python train.py --num_hidden_layers=14 --hidden_size=192 --n_experts=80 --experts_per_token=2 --d_expert=96 --d_shared_expert=192 --hidden_act="swiglu" --moe_layers=[1, 2, 3, 4, 5, 6, 7, 8, 9, 10, 11, 12, 13] --router_score="softmax" --normalize_top_k=true --routed_scale=1.5 --balance_loss=0.0162 --balance_bias=false --shared_expert_gate=true --init_std_router=0.00945 --lr_router=0.00117 --num_attention_heads=3 --num_key_value_heads=3 --head_dim=64 --vocab_size=2516 --norm="rmsnorm" --norm_place="pre" --norm_eps=1e-05 --positions="rope" --rope_theta=10000.0 --rope_fraction=1.0 --qk_norm=false --attn_scale=0.125 --tie_word_embeddings=false --parallel_block=false --init="normal" --init_std_qkv=0.0341 --init_std_o=0.00644 --init_std_up=0.0341 --init_std_down=0.00456 --optimizer="adamw" --learning_rate=0.00182 --beta1=0.9 --beta2=0.95 --weight_decay=0.079 --lr_head=0.00527 --max_grad_norm=2.0 --warmup_steps=517 --schedule="wsd" --decay_fraction=1.0 --decay_shape="sqrt" --final_lr_fraction=0.1 --batch_tokens=65536 --max_seq_len=512 --doc_mask=true --train_tokens=439100000 --max_steps=6701 --dataset="wikipedia_en"
Below are experts of layer 4 (counted from 0) of a mixture-of-experts language model. Rows are named down (a neuron's output weights, with its number) and show model dimensions 0-95. Each number is 500 + 50 x the weight over its row's rms, rounded and kept within 0 to 999. Numbers have three digits each.
Before each expert's rows: a language model's description of what the expert responds to. This comes from a sample of Wikipedia text that the model never trained on.

# expert 60
Description: Line breaks. Line breaks, mostly the blank-line break between paragraphs, sections, list items and table rows.
down0:483525452537427420584449427484532502446537430538551465500474544412378507523466537495472504374527412600547528573436512504480576609465467587553542519452470496458438453499501509472420502532545504397487488559519404463588476540518525525484471541458532546416558403503495548491461480523496430513
down1:465474534568521592457479577480486655443467530630504445587546481590523521552531422507420534388536466517484579452461467518413509500540536559525518500446505465554508502538509397478449476519500482551487401451550486623595541509383469574484524414584512563597557573522501495573530501612503544505
down2:583491541480442446439477545528455507520509395464492351526523497479550486426433568504495445521421568518577525482437507528464474582457476468396516511529509486506524495489550434536459484527502479459527533502373495597472544485478583478480490505566439347543507569561674492489554471574473553571

# expert 19
Description: Closing parentheses, between. Closing brackets after years, numbers or botanical author abbreviations, such as (1985), (Poepp.) Walp.; also line breaks, table pipes, between, Thai bytes.
down0:497479600471517529497466592412542423486581517444416483612489515537621463545539496517437499530515494520519502522526531492559515557493473491464453507453565450525489524450606456440445499556451547548506520464518507398387490449576444547508425437438498507536529538475517466542544512549439526455
down1:495423470538525531503495497450484485447538496458530461494434577518430513464483491437552534584449524548414488593590524452500516540487485491459506462474478408491451447521481422492427405576532430524490503485494417574632508534477556445549637468445467526588511458473489436520516423541496431427
down2:554441490550599515512496523542512628464498569487513508518456512549542498458536577455501429488500440585620471428428546475428488440473480512510526440526523391446493452434533482512527525486432452550484445490451508466562410379531581512509521581482439446475520454457497419409609448541474532488

# expert 52
Description: Digits in years and numbers. Digits and year tokens in dates, coordinates, vote counts and money, such as 2005, 197-6, 57°-3.
down0:622487453475532466461554483488463475518521383502438430593483520468484416517455464539490568469510521470534438493553426545478562411517563661481559495518504570490506506561575464565492480467535416486534507597523479618467583511590515547542454496467464508590389523435558449495498599506491520430
down1:472491561500584425537496489457438547486497537547511580553497476514567444514442582580545498458495507508461506403564489456473446571503505450439520489425509558473472519474480485527480545405425434505456445407459507533515464559561547468421501412437517501427554525491485534479529455521425421486
down2:470588523534467523501435559510539486482518493403543462469436458444493533554473472499485553453441549585540556541611563432595385476525540492544611514536491556478543534498487411457503443500454512513499515501474410464458456506501461494499565524545521499541598540530579536490464585519516478529

# expert 2
Description: Personal pronouns. Third-person pronouns and possessives in biography and plot text, such as he, his, her, them; also decimal digits in table cells.
down0:552444526485487511491524498543519506446489563504508500631380489539514593536516425508477589515442505508531480447490566552453467406456507505538555537462504440479547537459454509550549461523596480473456451484526523531529469588468511558439418526632469497525545495489528465415528579552574562455
down1:539432484570477476431474540534549491542461525506524527489503471456437486526558561491470454601537519434508465510505566496435500439495473509488466447478471542607507591495586481473492490501439463346480536415437434497539438493494402537540435467510647572511412443499526479475527595552416541439
down2:485570478520436580471499520523456550541450493489526498595559551529584539507434491456557486465427550457515505495538466571547450569483543519532509489483393528485479506546436574499441424458491531457506491498498473420471554544544346538535526525551566546477499498458500523545577538509513484442

# expert 28
Description: Capitalized name openings. First capital letter or piece of a proper noun or title word, such as P, K, M, G, Kar, Par, Te, often after dash, quote or line break.
down0:636453537592476538466518431515476542555506495490609503593419489487552499473548468440582460513536483514489527611524423500521564559513547543543405539553565496497561461471490634466490559582572385515508476525450480428550491456554519551521591503509411472491560488514450463453450389460519493494
down1:456498561474464434619557471458533518552453486445517560407471482565388434492588515412444489459525509422482506498468526559484448471434526496556430389430448516540538519503472484421457542489504466453541527474484525450475525553510463464538551481475510484485419570544550529487525492490496399525
down2:475588523428517584555542478561494486529576489584485471487498470479461428494487598535382499439469458487517433519489573572436528481447453475459429578401442514558510482495496433577455542528463493556466527613494544464516467467501418418518540498546493552463441435544470491404580502473455505484

# expert 21
Description: Punctuation after table cells. Cell pipes after years or numbers in filmography and results tables, plus colons introducing lists, and commas ending words like horse, mares.
down0:500459427510557373485479551546579540450523488548477433505546433470578444496436427497465498579570385608528476550499473468500470498492468499367459481517495486475548485512463490502454507539545535519469581541496532420561575461443437457457458644524470558443492538532404608487567549452455561546
down1:524535582504531553512563490446545467476456453525507461472561522530502560526591447488532544617459481578507492499498525502465432497487441347556512562423498500503503506455469494531448460518455550534453468434473501524459475398532453541506470473458612577522530521509432426527393456402491462468
down2:419540528470468542433477526460534536456530492449496585551429470515461540461592526546504550438562562494513461462521498508492496479540522497466500501513508514500522495474435513546450668475474478517469538599546566339517455504473428461530550449541437499523509458572559446472484492490521549500